Weights of a small mixture-of-experts language model, trained from scratch on English Wikipedia.
Size: 12 layers, width 192, vocabulary 32000, 20.9M parameters.
Experts: 8 experts in each of 12 layers, 1 pick a token, a sigmoid router.
Training: a variant of SOAP for the experts, 712M tokens, 5430 steps.
Below are experts of layer 5 (counted from 0) of a mixture-of-experts language model. Rows are named router (the router's row for the expert), up (a neuron's input weights, with its number) and show model dimensions 96-143. Each number is 200 + 40 x the weight over its row's rms, rounded and kept within 0 to 999.
After each expert's rows: "comes after" lists some tokens at least twice as common just before its tokens as in all text. This comes from a sample of Wikipedia text that the model never trained on. Tokens count by the router's weight.

# expert 5
router,226,185,221,204,173,200,219,168,199,179,190,240,169,194,151,169,229,170,244,170,154,184,224,209,274,127,189,236,214,189,227,189,191,223,207,127,123,188,194,158,187,165,136,180,135,218,270,258
up18,220,259,279,159,188,173,194,279,181,220,227,232,150,185,259,239,188,206,247,229,245,220,218,190,173,96,220,136,200,183,209,136,138,230,161,130,158,174,203,206,208,208,114,186,172,205,236,240
up19,214,301,153,184,253,155,192,191,263,184,177,176,251,155,233,190,217,206,113,219,238,169,178,188,112,171,215,148,221,222,197,185,251,166,221,186,160,194,234,237,160,239,177,213,212,242,210,182
up20,184,180,222,167,212,193,191,153,196,210,232,174,140,158,191,193,253,168,216,212,207,177,233,242,214,133,261,298,273,179,181,148,185,202,187,165,78,175,274,205,147,208,179,179,254,230,237,136
up21,280,181,201,242,201,258,128,204,197,210,239,180,207,152,129,191,266,200,245,229,178,207,178,235,176,179,155,224,270,236,184,246,135,273,152,179,202,236,244,222,145,223,93,216,172,191,127,220
up22,258,178,165,129,219,245,262,180,61,204,223,209,189,184,224,251,150,236,210,141,199,243,172,232,215,151,122,148,188,199,177,266,153,216,233,205,237,227,194,235,178,194,237,227,146,191,192,219
up23,221,151,156,205,251,166,190,245,217,261,139,196,213,150,187,285,214,118,198,198,204,155,237,153,206,208,190,217,218,206,209,112,196,220,90,198,208,150,224,131,221,199,255,117,165,232,159,274
up24,188,242,146,187,220,210,154,235,137,180,310,235,252,183,223,118,139,272,161,246,180,224,267,183,110,136,191,220,162,242,204,255,206,184,204,159,149,180,198,145,223,138,229,174,166,180,234,215
up25,179,256,206,191,216,159,184,221,140,95,143,136,130,181,236,200,168,229,133,218,162,188,281,234,264,175,210,204,195,180,236,137,190,211,221,256,217,213,254,157,187,233,248,172,245,247,229,194
up26,183,217,162,177,221,205,132,174,214,202,252,248,185,150,248,222,150,229,113,185,142,249,249,127,182,186,162,225,229,267,200,204,260,140,240,206,189,201,137,176,161,120,232,212,189,181,203,170
up27,199,200,181,210,196,289,183,164,202,194,263,149,208,216,171,177,199,248,162,213,138,153,154,217,241,159,230,231,155,223,234,199,162,177,340,205,213,197,263,177,163,154,222,172,192,245,190,209
up28,250,158,192,164,179,194,261,167,162,175,154,203,206,202,206,265,219,163,187,150,258,166,188,182,155,201,182,206,205,181,228,274,287,199,247,294,221,141,167,171,283,139,139,164,70,246,192,192
up29,158,185,215,147,288,244,269,213,140,208,227,231,178,215,194,192,215,253,197,240,194,205,178,143,214,147,260,251,220,282,179,184,160,194,270,238,240,220,224,216,221,136,235,199,193,231,151,168
comes after: "-", " |", "|", " •", " National", "=="

# expert 0
router,218,241,254,254,185,211,210,157,162,187,177,219,130,211,233,172,225,205,192,151,181,205,228,242,158,262,184,184,214,220,205,309,195,187,226,170,209,209,273,192,172,170,213,125,168,116,242,178
up18,188,211,140,150,201,149,196,180,120,200,207,117,209,241,165,250,223,181,195,203,178,146,263,206,216,166,250,200,188,202,172,227,282,211,219,184,147,199,196,185,234,175,180,206,219,241,209,243
up19,245,203,218,181,168,153,161,197,195,201,149,201,215,156,171,157,101,135,219,202,171,210,248,171,186,165,141,207,223,209,165,221,197,213,220,165,259,236,236,131,172,197,153,174,232,247,165,180
up20,199,193,246,203,173,163,207,205,186,203,164,143,231,232,120,160,150,208,143,161,183,262,176,226,237,195,170,280,138,174,292,221,138,244,255,228,160,265,140,244,174,166,152,232,157,206,288,220
up21,261,201,162,248,166,193,196,188,171,196,210,177,237,165,187,269,246,124,235,201,280,199,200,155,204,237,108,182,157,228,223,145,196,233,161,169,201,148,196,253,234,280,204,182,156,271,260,195
up22,228,213,179,264,221,197,179,296,198,195,226,162,196,223,177,167,191,209,255,276,196,199,167,210,195,272,141,170,141,169,191,213,251,183,196,193,248,213,187,164,131,189,162,227,158,223,189,189
up23,198,196,188,133,180,171,240,220,220,97,208,189,169,237,210,199,249,301,217,196,125,148,192,296,201,244,158,213,231,277,202,244,157,236,144,155,205,211,180,222,194,196,213,154,194,209,179,239
up24,162,277,237,274,136,156,257,149,207,173,169,268,139,197,208,147,248,240,159,190,144,189,239,119,152,139,196,210,313,143,215,198,188,181,183,257,230,220,219,190,200,243,209,218,164,184,177,94
up25,247,206,240,197,177,205,259,151,151,171,147,261,162,204,213,210,261,214,205,286,212,200,237,190,257,180,173,208,213,199,176,162,264,160,220,191,143,189,212,261,169,138,255,139,219,161,156,220
up26,241,279,209,237,197,171,242,227,198,170,214,219,216,237,263,159,239,151,210,227,153,103,224,130,207,212,203,190,255,229,262,151,217,237,147,253,204,156,141,160,180,198,204,156,194,166,292,195
up27,126,205,257,206,190,176,251,200,152,238,151,156,161,176,249,196,226,237,160,197,212,140,181,188,226,211,160,261,163,191,223,266,198,165,137,116,244,257,221,231,185,190,221,209,199,246,258,216
up28,209,190,188,179,216,174,223,173,251,230,145,201,181,184,159,238,220,163,243,113,127,151,221,270,216,225,168,258,172,253,219,284,200,179,153,249,170,216,195,198,220,209,128,126,116,153,245,133
up29,223,206,175,186,201,176,206,172,165,214,219,180,173,200,153,207,208,234,153,214,162,227,198,286,250,157,157,177,199,182,170,193,288,210,184,158,150,192,225,201,208,203,169,193,207,151,164,179
comes after: " the", " of", " a", " in", " and", " South"

# expert 6
router,111,190,240,215,160,192,237,199,176,213,248,211,247,188,252,213,173,221,245,169,215,220,179,306,247,266,257,215,191,203,181,173,174,265,181,219,176,193,178,161,202,175,122,150,238,164,146,238
up0,271,217,155,163,195,224,166,135,261,150,251,215,173,210,135,148,165,225,189,227,141,198,146,206,289,213,177,232,212,208,192,206,156,179,261,204,178,180,242,193,194,175,170,177,175,208,179,181
up1,239,170,206,206,218,219,160,214,165,177,184,184,185,156,203,265,216,247,238,157,182,118,201,191,265,253,193,189,123,219,204,161,168,211,115,214,192,235,146,153,215,222,203,173,168,194,228,119
up2,241,134,240,180,111,124,227,191,212,174,218,167,168,182,191,191,144,191,170,219,213,202,248,165,229,215,197,215,239,159,176,135,199,229,137,202,209,140,102,165,198,163,269,280,139,167,233,184
up3,196,181,237,307,220,159,271,207,217,195,164,255,237,217,231,273,199,272,191,216,198,253,175,174,239,262,182,223,212,261,225,179,243,146,180,180,168,170,167,165,153,158,237,241,247,167,162,192
up4,169,143,234,275,260,236,153,190,232,221,242,209,228,273,255,160,244,171,149,188,113,196,121,186,189,241,153,187,213,206,171,213,142,169,175,218,160,132,217,225,285,185,224,183,194,174,176,219
up5,191,187,209,176,129,222,221,138,188,217,204,176,206,135,191,125,213,271,208,103,226,263,171,249,174,187,163,250,234,142,263,206,232,211,263,150,251,287,199,155,244,209,249,212,125,140,212,263
up6,200,201,180,227,228,154,224,119,216,225,245,227,193,275,189,227,115,265,179,167,227,251,189,167,306,217,238,249,167,227,250,292,195,282,262,189,194,235,285,201,158,183,220,198,177,226,207,209
up7,166,120,212,128,137,229,140,169,200,220,284,228,187,227,191,171,204,202,186,179,235,194,289,224,136,181,151,217,197,120,283,183,235,215,196,210,154,236,197,135,205,239,223,183,179,220,161,243
up8,249,222,244,255,189,236,120,156,204,255,163,236,148,202,186,301,262,245,261,181,138,156,224,228,278,270,206,276,206,224,123,147,190,213,239,137,193,209,153,220,164,203,190,210,185,212,184,178
up9,199,278,241,235,187,188,173,185,281,201,220,71,252,270,196,207,204,220,297,230,205,164,133,227,235,223,205,196,168,296,191,198,142,166,176,181,240,246,227,194,226,204,220,163,197,292,211,243
up10,203,246,190,170,182,235,237,207,232,236,280,169,177,229,165,242,198,197,245,198,136,179,227,273,214,201,248,179,249,183,242,194,227,178,214,156,194,265,176,195,221,168,167,204,262,243,229,202
up11,220,218,174,199,163,193,191,242,245,152,269,207,208,212,132,205,269,260,238,218,220,231,255,216,233,303,213,236,150,247,278,208,147,159,142,235,276,202,201,216,198,223,169,135,209,158,244,224
comes after: " the", " ", "S", "|", " a", " \""

# expert 1
router,174,249,186,213,206,173,213,193,196,198,237,222,204,245,223,170,205,175,237,165,257,139,223,259,154,238,220,241,162,224,178,212,161,203,155,224,218,196,272,180,226,199,207,204,153,131,174,180
up52,231,236,251,132,199,227,171,212,156,168,230,184,183,261,257,138,153,222,104,189,162,257,243,202,180,233,220,182,157,200,197,165,182,207,190,207,203,293,221,244,213,247,182,169,185,192,209,187
up53,247,250,173,159,176,193,181,166,201,188,270,209,168,190,196,229,115,187,221,222,168,153,172,273,188,251,196,199,203,141,241,224,196,176,329,248,163,241,212,174,185,264,254,134,192,169,219,144
up54,251,227,225,322,128,259,199,238,176,154,235,241,206,174,157,169,177,200,188,218,156,139,225,204,192,130,175,215,184,218,166,191,267,271,189,207,232,180,177,175,207,224,244,261,248,203,151,249
up55,213,216,198,209,175,195,148,214,176,128,230,131,125,242,289,190,169,104,241,126,188,168,218,178,189,189,240,252,188,227,206,185,257,165,192,241,179,255,196,195,157,191,149,264,163,140,135,254
up56,188,190,254,305,252,192,225,177,217,227,171,223,222,194,162,210,140,256,124,221,274,214,194,233,207,306,175,187,317,230,260,148,169,186,278,204,183,166,151,241,158,152,149,236,227,167,160,153
up57,128,274,204,204,225,162,230,155,165,144,149,198,205,241,172,181,180,175,232,283,94,164,203,225,183,250,186,229,175,176,162,253,179,230,123,221,173,231,221,187,260,143,221,207,209,202,291,144
up58,150,212,184,159,252,209,169,201,205,113,190,168,261,182,202,208,244,236,225,253,197,201,225,225,240,193,226,242,236,260,221,123,209,122,135,191,130,131,159,258,207,178,271,169,147,161,207,160
up59,135,280,167,137,219,205,106,217,192,214,183,199,199,175,151,202,208,194,197,171,188,173,210,189,188,270,202,204,184,143,201,241,177,168,267,227,157,235,171,152,214,212,284,223,206,252,187,223
up60,161,192,167,235,167,200,137,228,239,178,175,171,128,223,197,146,224,255,184,221,209,265,204,212,131,180,151,135,170,135,230,249,232,244,231,165,256,103,237,173,176,186,275,178,180,119,217,230
up61,196,289,185,211,176,186,166,260,194,134,190,153,155,223,229,177,197,135,265,256,145,205,117,222,193,251,190,221,228,199,269,188,207,214,215,231,142,116,192,241,212,150,218,101,185,174,203,217
up62,232,242,176,169,225,216,212,143,102,195,206,178,183,149,261,270,199,220,211,194,173,222,229,232,194,255,231,169,217,291,231,167,121,136,156,164,147,158,249,167,180,173,228,207,203,159,188,209
up63,172,235,118,138,181,104,199,147,224,206,185,216,183,201,157,217,184,256,201,215,213,142,254,206,208,201,245,218,215,229,233,143,252,227,170,162,145,197,211,138,167,268,156,138,210,212,248,255
comes after: ",", ".", " that", " which", " but", " to"

# expert 2
router,206,294,244,161,183,181,188,207,208,160,224,222,192,158,210,158,195,209,249,253,213,195,233,224,136,239,208,220,198,269,173,274,192,236,258,184,149,218,251,140,147,217,185,237,145,200,205,159
up52,179,149,262,270,272,243,266,188,228,271,177,242,238,135,132,219,128,256,204,191,184,204,211,202,257,267,136,201,182,231,232,250,139,227,222,211,200,214,199,186,225,197,261,247,281,161,221,230
up53,205,222,229,194,154,230,176,266,141,188,275,298,193,182,198,195,246,202,221,255,119,212,190,169,155,139,202,253,156,230,204,191,196,191,222,180,170,219,244,217,196,218,223,187,187,165,176,151
up54,206,289,182,223,164,203,202,197,174,192,292,190,267,196,182,156,197,201,264,204,251,145,247,143,204,186,135,228,129,247,172,156,207,198,240,225,122,148,187,252,242,227,215,251,198,200,197,128
up55,281,152,224,186,206,223,153,195,248,240,261,212,286,149,191,171,217,228,223,234,250,251,240,179,193,208,199,238,179,178,232,205,224,238,159,277,212,149,207,159,162,235,187,206,150,151,284,200
up56,239,171,284,229,235,203,241,176,246,156,176,194,149,187,167,224,112,164,179,207,255,194,119,244,248,195,245,184,223,232,196,178,184,196,264,213,183,192,273,145,165,215,185,142,182,216,210,150
up57,237,243,142,227,193,141,189,161,218,156,263,299,226,262,145,192,175,162,129,202,193,235,262,129,205,219,239,227,193,252,209,213,204,134,197,264,168,189,188,154,140,189,167,191,237,233,230,169
up58,188,211,217,213,192,218,260,189,158,136,251,238,124,207,220,186,225,189,227,174,158,168,246,201,181,204,207,152,223,165,124,176,178,240,194,210,118,251,106,178,199,199,159,114,140,239,199,154
up59,247,210,131,161,229,126,191,152,250,198,219,183,227,146,166,243,200,244,160,220,240,252,195,220,236,247,180,206,197,208,141,284,207,190,194,171,278,168,191,211,178,187,264,193,212,226,290,133
up60,210,182,164,135,169,220,171,192,218,198,252,134,211,172,263,215,187,181,179,185,251,75,174,189,180,172,203,147,183,205,176,253,153,247,243,196,159,135,216,212,172,187,253,180,145,178,207,214
up61,236,208,184,130,190,207,227,244,229,259,180,195,264,232,173,215,199,249,133,225,243,238,125,220,217,275,152,226,244,136,167,190,212,265,242,156,191,166,226,210,156,138,188,190,177,230,200,229
up62,200,197,238,236,197,191,195,139,154,189,146,252,132,250,167,255,151,214,216,233,274,195,268,194,210,160,160,230,214,225,229,241,202,209,179,163,131,193,210,244,178,206,202,203,149,114,246,137
up63,179,211,219,265,232,205,181,247,260,147,219,215,243,252,166,256,167,159,153,196,159,216,212,165,162,218,190,221,251,172,219,177,172,241,190,203,180,207,261,259,215,148,184,181,175,232,237,272
comes after: "\n", ".", " =", " Born", " name", " Location"